config.yaml
n_experts: 64
normalize_top_k: false
init_std_router: 0.0152
n_head: 2
n_kv_head: 2
norm: "layernorm"
positions: "rope"
init_std_o: 0.0
init_std_down: 0.0
warmup_steps: 200
Below are experts of layer 4 (counted from 0) of a mixture-of-experts language model. Rows are named router (the router's row for the expert), up (a neuron's input weights, with its number), down (a neuron's output weights, with its number) and show model dimensions 0-191. Each number is 500 + 25 x the weight over its row's rms, rounded and kept within 0 to 999. Numbers have three digits each.
After each expert's rows: "gets" lists some tokens that make up at least twice as much of what it gets as of all text. This comes from a sample of Wikipedia text that the model never trained on. Tokens count by the router's weight.

# expert 51
router:526465521496524493505524520495497455482490482494540568474492511487476539475505522516454512497512459544453484501505514530478496482509485508521471518535500508483496509473514455539523509500515495495491504516498485488513486465523450556494469504493485547499479519461494454491525508530552508492454493537496489522522470450508536531491517519533496504480479577539501505453504486527500447475540470477509531499563453528496496529513474499477519467490509460524510506502479519489502519484542476522537503534481494497499480507504523515543477481505503471514484483503491515511468511451508470502
up0:487507504491454473548517512505469547497499483529498504474520518457492534482479559529529496447489501535523478517476522477489505529496518508499506458496504461480548510457515485487506491534465480491518507490554484514517488481507497496441516509531486494523509480498535481514512505461538446508492502467520523536554478508520501543469546522520513450455527520491465488491529481458517515465500508498461519460515457467523499542472496442513494510508478509509490497491465499508489505485513551476511495541478488484554506484477509515539491502501519521458518505536483481500507509475467534499
down0:519480516496488498486500474509473525552478487470471519461466499537527500534467486524494483515527498519477548547495499505532527473507526457442455486480473510474537510486502472489488470471485515500484511531484481503488539518510532510483509495521555487475531512449489467544481482488481519499484527478477495527469444534448507514482525505480477543530438519461518474504504504485503532509483498462506491482501484496485496487490472561474492513488516514473524502511533494471525491527469528502531516503544518528481519514538541532468518500500464554500507503504476523486533484539462528493
gets: "ro", "re", " Ro", "he", " Bro", "de"

# expert 22
router:515428482529519503474486508526497445493555498456451483485489542482478549474527487500578510490513476510482501507478505467512484515482514528511506473523462492549505515491496499474503475508506518457527486477516528529498475476484520534492491518531492537458500520530507496459519506507491485467518522499513471545544510513530482527468476475502484507513501537518534495504506490477466487493519421473526510484473479474487522552566503471514513477487495528498502491514505483513468518510507528509538506477513492531515461520490507490504498465549482479498477494466491473516484556466519477506
up0:534520532463489479500502506460504523556489531494469513484532520498535504518531536492499457440534453502471481543509491468518516488453513529471547499506495514495443517436474487495480500504493519493542491530536482468520518421508481507520530470491513462521516507472492530489498533440491497472508511516505494470502472490492477490466486495504515467474538522505503465517487487446487479476484526512483555440500490498504498542549513529523506525520495520475475545508506537485512488489490479495521503546488499517522505481464500471498524501523522505491507500518501498465534528482504522482
down0:492510503488516500497538485527478489477510455488487509489512483520488485527514545527476546468489519523487533504565576493490525513487475580448491491510455486505518495519493496523444499460513428539465464473509510472447546555515503510520461464496486554497531492549493459481498507476491514506513506524478529492490493517482496480529489498489508485502490507492488499487525504492513508507450509458496488504484475514504487503499529485478479474482536478542494511521485484465487533483530545529518502448512488510506480517525480562510490518513514472463501519481473504514488512506481498511
gets: " ex", " co", " un", " f", " dis", " sp"

# expert 25
router:545470494467472488462486515520480448488524457502476508491504491499475487458538502517514544484538507483483507490501537521510532526487519502500519513492477486509520501506540488489554478509537495492502510461471461504475483479518534528491452506501509522448480518531528545509452513500548538532486456514509482495539490472506489523514496462530496496461525493537472499499485488478511493452500517510505533477553497503486508513480467521492468491523477521521498494524555492531500484461535515540544529522448515479526467463505519499516544527520456509551480477504488493455457506499515497486
up0:493483477513501492526460519488481502497479502493531467480511485491506512442442498544514490503483489453438494458565548505499501494472457488505488478516491498463504547515489512468531462522487493464498487456468525473466550493518529486505526480480512519515497503531479492466501468470504487483490483475491500494515473535486488505456475484462521526490507490509488553486502512470527499521541461498518488528525517505568533468535497512514498521544533494540530473503482480500513487524517538507480526525499479501470453543492503543525525510506502493537527498539502460490524505546477524510
down0:520453474471486514461533495487502477506529468503479477509472526509493493563533529447453492511496507539560492485464458546497467539520559513509544492535464472529533468511491490542478502445506528497524512503523509524537479503504509479495501580532491499475513516501522492528503536506496470503499493547505550493522509503505503467514515501469512499522504455498503480496486511491456504478461527495491463470519483502476495456480521482526523516485480504482455505506521529511500499458508516481499490516515489495523484499461484464503491504482447475461504495531493544510510527473534474483
gets: "-", "|", "–", ":", " m", " L"

# expert 38
router:527476496498506473472519529502477487515523532480483511491515501536471527474514469509549496456515509505470513498548522539465486489518475534531552506482469493533480511456516532501464473499540500531505501452476473497502506516506499471462511545534482482491495538459510521468517534509526485496531492517515481525516560479483540523510500566512485482485440482562531478508485450469531470491508498504470514482520518524488528489491488495520502468470488470540481474536498461490498531482544493487472501527506469499497501507482503532511541501473518505546536511494449518505502480479467495523
up0:494521467458527543504494521505488502473498465540530496541519504465492460493480475486511470514552514498511489504493479487535472486497457522528505524503514458522506514508462500480525502497525509502486462526489436454503453482494481480498561507527548513493451522495482512496509502539494520477512522490527480554507498505503542498532518470488534513521467522487452497509455484519476489460451521487456478496569547536509498493522456481496504501526531490525494515554510524473493530495477521474498526496493459538496501510504478486484449484513474479513498520516499527534496505540466498513
down0:524499495505486431505491478525496519478505530511509463451502527512511552503468501465541516485433505510525475489525519498456522554492526520492458497481504513491549480524506453496498534526527485482511514512454462503509508512457509515499460492534485509519523510550490479522464520497521488512514494514464493478517520549487517483534488516479493520556511477498511466496488522506499485484490517486509516473445493512536477503497524507514519547425452488499491486505528464539499465540527511476513470511482546490480492543509480497502535507475438525515488499499505475531491501471487477475
gets: ",", " and", "),", " &", " or"

# expert 46
router:523473517517524435465492495476481521516477500470463529490509492480508506492533482486478532456554503480512460539493472503510522490514485541484490537518456467546490503467515495499543448532521506484514484543471497513493524490453487543474501488462478474506504498473513495459493508520492441473539503500498512521520517494533517493516514511501506526492535488513500459512530485433501501501527514484532491517499493542496519567501480499487539480526514503491512474504493478507493503469509514511516480494478493528504482460546519518504510490511577450518475530447525436510483519480523507500
up0:499524476511521503510529470488498530580481524486555529529488463526511535516512504509529509474513472528522544546525500491495509529482547467555504508472477494543541476494493535521513454469517508508506487530536495490498501445479477506506519516514492463509474540486496478505512474487474464484497528513514476497489505476535508493501467504511488518465530508492517531497535498508484499496544444434503480463503483496463507483538462506519520479499506503474485510525452474486501531478484502519477479476507494512516507464467515513491531476504428472500482510499494486539473546436516513483
down0:458550511465493505481496520507478522482482530510537517499517512477480476506495516462427534489518478506548499470514478502472463498488457494497481488542530511483510517486540511449500494459492513494528488524520489521504474512522505513497499503499454477536488465489514516512527515483501474508477483508478509480506539503528510458508477468528492530516515516497533442520458485516479547527490517500497508530509534534508507504471458466526514500484480476511502506459504528540513522490504503464512500491526495521489546521483471552473528453403530500529501507525505473516505492531538439493
gets: "ers", "ations", " was", "ies", "ation", "ing"

# expert 63
router:546512468475504489503505554481492469498510504495505476498511514454488525493524501508488575527494492505560522541506524527479498569500508545565524498503478486481499486484480481475519499451480459493491459501534518525494446503493508539452471510509450494468504542507486477472443529503523524470535493526507527503532481519516491487520468520491482533494496468536478481445529524503521444490486509527498529517513506478489515510474497523462487516500460512485493482496515453529480567516559523476486517496490491509526520474482513525487510486508517516497495503498474478505478513486511497519
up0:500494518524490517473516458451493479510476491468438469528511513525515496479501506497529553507497514479455519489530441492522475481545496487513531492499536526513521514488493500544537475470522498509432454506491487510499535489504450493494470541511483476541489493477492489516449526483515568495476488500504508513543476489483502511494514483510540507479505502510486494517559491505482488459481521505559475485485448477559486539480507494488534496484461505455509493520484490497502509500530490487514480498479492507517492549535518540497522503475522463547483496484484534514518482561508503495
down0:469485497475506487516502485467488448494478532528492505489487523542512531523527496518476502472484512535531514508512498505507512517502524513455463546494480494516494458499470510489475511513501490501480486521507554512499499492446499533479486457480550566476516475485452514539516487510521496513500477517501506544543507472511501512552459453497487482502495516474532493476524501512453502510489479517508513521461490556500473519514499517515512473486497530460496515536514489509493556497483504457474480481518497550484455467514458523491478520499514462512473544495476505518508520416553505472
gets: " in", " to", " with", " by", " for", " as"

# expert 58
router:501495531483552477473501506518436495529499472494478519493500469474477478476508505520540545517518519496479455498534512508519476500497476539492477492486474470536502507436549479498531502500518495521499444483535520489532473494520564494466479512486506502497510506490536502506475529450549505548485490493506519458486467503489556492462501500496478509480450531499519490480487499510495502528547506490491517518528531513501516561472466506510506517493454486511505462543479469538478567524511487458520518506495495529487474479497497517490519456495536480517497508490533506546484477475515476474
up0:509496497516506443492500505475491523515557469508497504441471503504521505482490439517524530478479531491504475492517527516494490493489551489495471521515503534465538536524483507481497481526509491511529520546521474447480507521470503505488451498445481493487462494527518481468502478514497537539494477519478490468492489485474509476498485429467496483510487512506477473499517505490510522544525521489521486521545519529486520506550529512480488524541506522520506476523492512491516511502479486508512547513525485461499481505537539493461505445491472488524484476441493493502457513507556561540
down0:518484489504479480514512522471511475522479517542494476499497485499476488489473494445492515534468566489464509550526500525505511490498458488511539499523547504498480475487475481543505500556470514452469549489511541516522454535494503496464496442525471517482480476509516497474524511494504547455497532480484538506466503522509508494475510488508476473490493559513463549532523513517496539476524474497503540512494488535483475510539507481477523433414518498502521511527473499478521475540496474469459529488507520498492451528490514487500506501504494491496502509510509494496496510518481521520
gets: "ic", "tic", "r", "ment", "ric", "ition"

# expert 59
router:532477520478482464486486532499515497510511509538514499490497481479483503498496470539463485480497465505477495504512502516487502576534476542537553542524500501529466532492501540478503479462499492504518511503468493501505530474489493542482446505490506557493488517532513457456513504485501500526510437489494480519530495483520538489498547559491446463448482551531512508502532483530492460514552483509483516508536449504510500541509473545473496492541490524497500518504483511503500505443520491521514505496487480486505446460502492500492488488504492448480487522465469511494502517485522512517
up0:494484517484497530512443460489442519491501509500501490483498485508463516492474503449466490508523475489464483472505515516502515506472499525536505513517497523497484464511480494455514482494500509434522521549516535541513444482505487485493518505541493519496486540522520499556479468494498486463523499494530516538534508515504521486524531463505498507484465555491481493508497488470507433525522486482520554519528486461486482540493539494559503503525459511498512510460522474522510443489484500497506494495525498461507513500483512515492495515532497522472503493490492487593502499500488474437
down0:545458490542442495504520498530530460475517505509484504510504525473518455524463468489486489517476507532500512497524519529543493496505521512480497531502502499539489475498537483493529529471507493525477477483497513512514515485525456501527496509479537471544533503503462481481449487461513506535476469500468452543513457523535491513480503498469498508505492507512498525487489491497439545541489426493536507521494500499488516515497439512511524447516523462473493513516491488485503540489502491523517471521461504508501494499501511436513463514532499461528496465488497534488498542530489555524
gets: "e", " de", "de", " De", " pro", "ation"

# expert 60
router:543484471505487513538512513510501512483515479525503530453504508488489461505525493532544543498519477490468486485547474529491486509515485515515503491492518495567474519467511508526491484491512482445510502470489498508476510463524546520488469487458515555466490520494529525510508525476500509489500457497486509504519497472560519482501491495464495468498494543501508514425512482470477499495495491520535530501524490495449488570533474497497506478461513485544482483541513491515466529484534531481483534495476469519512450497521507503499507497563484530531457476498494513491486514495565463482
up0:486552499490527516494492496520505507517495481513482469515507499509497475485514501487498498483504498478538521501485548481474482504474511509489502485518528477515504512512531473500484473514535451523519465559498500533522502525533490517505514434506474512506492514541530514477532543516529487482463536547478483462485445476575492510500474484469516487448446524528496486467544521545526498432509495508541487513496482522485480485503492547528486465495483516489522518500485516494497523465494484464488515478524447483513476527521527494503506487538529466526502486478510535454505521539473456461
down0:511437566516515512483536466485519512526505514492481550501521530530531516476519469484476483512505511490513503523491503543548470539455490507515494496493503506484546542448509511494491471481498521467505483482493466433510469511498494515549524448540468507503486518508502510506512481509557515519457493508470465489472507508478526494463542494511485460501509500489499490499486506483487519504576524517497506501500501487505459505502482514471534514528433496493511517464473458539509485481494493539527466477526507512500508471474484514475461497476535545472506496536479509533527511464503465486
gets: "es", "s", "-", "us", "ies", "les"

# expert 26
router:475481516491518467469457524496515530492509490499516473486533453473502531500503499509515521476508497521536486482485486522504452495514509491499513482508464479498483486474501487520520517496522502502504474478499537462473556478497529540491500499513454567495507492479510499478540561488484469530494522542494498518523498475500567482517519482513496496475465496536523498518485495492483507516496415518489518543515505487469499526481524501504551508502445481470492484500555513524499505475490548483541502542493515458523460477504497515523535489493512456534481493527488462500510503430554472526
up0:470486477513501491465515547465495484483524519518532514526499557482488520524477509509528498480499508520498484494454519472488476552531509519511517526511440516511546505550565535490461530517490542499500503481507475500495510473481465506490483527551500443467506477483497490494540483484479488504500509559503521514515513496482528459517509530459450500465510504547487476514471494442498464522512467522529487499491476475537468470478504520562496481504499492503537503502524494518535493503491514482502550521518470476487507515469493456483519481451489483522466524457523499501492502462508516516
down0:463507493500504465529507487475437505480463487488531515513485511481504499456503475508498540491481472507478516513496507525463501525493515503501493480508506483473520498513498505505447476494556487474429539487445505461497493523506553521478489512553514480487496489490455526472490499492546521517529464526543459518503485520501515501513541514582504494485512547499520508536479491506488461566535517534479520501501499466505496491508454489484463527495538538520492536507514510503481486532521454522494459485453509528519500521498503491518491486447472515514466510503513503499506449508508533485
gets: " |", "}", "king", "%", ")", "–"

# expert 15
router:544462530538547470477484543509506490461537475473506534492491489504489488478504509522484509497532452499511494462509504535527505540508499512533495492485467510479502500496503473526494477499487449469498471460518467524509523473462526502516508528516511533484494520493539491504527464544474490481488511520473457538528472495531493473449509525504486495460499496490500534463518494479490509506485482536483507504556479517460529545475496498528554479489468472527497459511511488516442528550517472542500502520485549446518472522495500467529488508545540500536481481516510470473504486489494467505
up0:541497486507509488509493521487487529475507478514525479522471543501496476492476526511503481525516461560514486504505529534551498522473530511499478541499519514531488507559509450522456542462495517506506477470499504460505471510463532501560479530469486457508499576494472503537504517493463488516484470512484533505509514488498499512495481502495485476512488509456474512470479539468478498429468524525487530509520560487477487505509498500484452511483522450510507514490474481509498520491541472504463484475516524494491475524519504527515535490567504486484518509515505485468517489502490454456
down0:500481464505510494487541450539487494533509513475508502513554477493465513519510469488493544509466490442485483476511487489458494486467506487499470479557442489474502484511492523447490470512491509473516513518476465525498502486508483459489499475507517544512512463530540533497517507467537520475508506475505528518545497522514485496499515525497461540497474490477508503473492500555537480495501529529507472527508467449502510515492527507506499525560507541498503529498543530475487444481475503512530492458482484495503535543496466478491446517507507531485486528529492491557512469502540521487
gets: " Bo", " bo", " la", " La", " Da", "bo"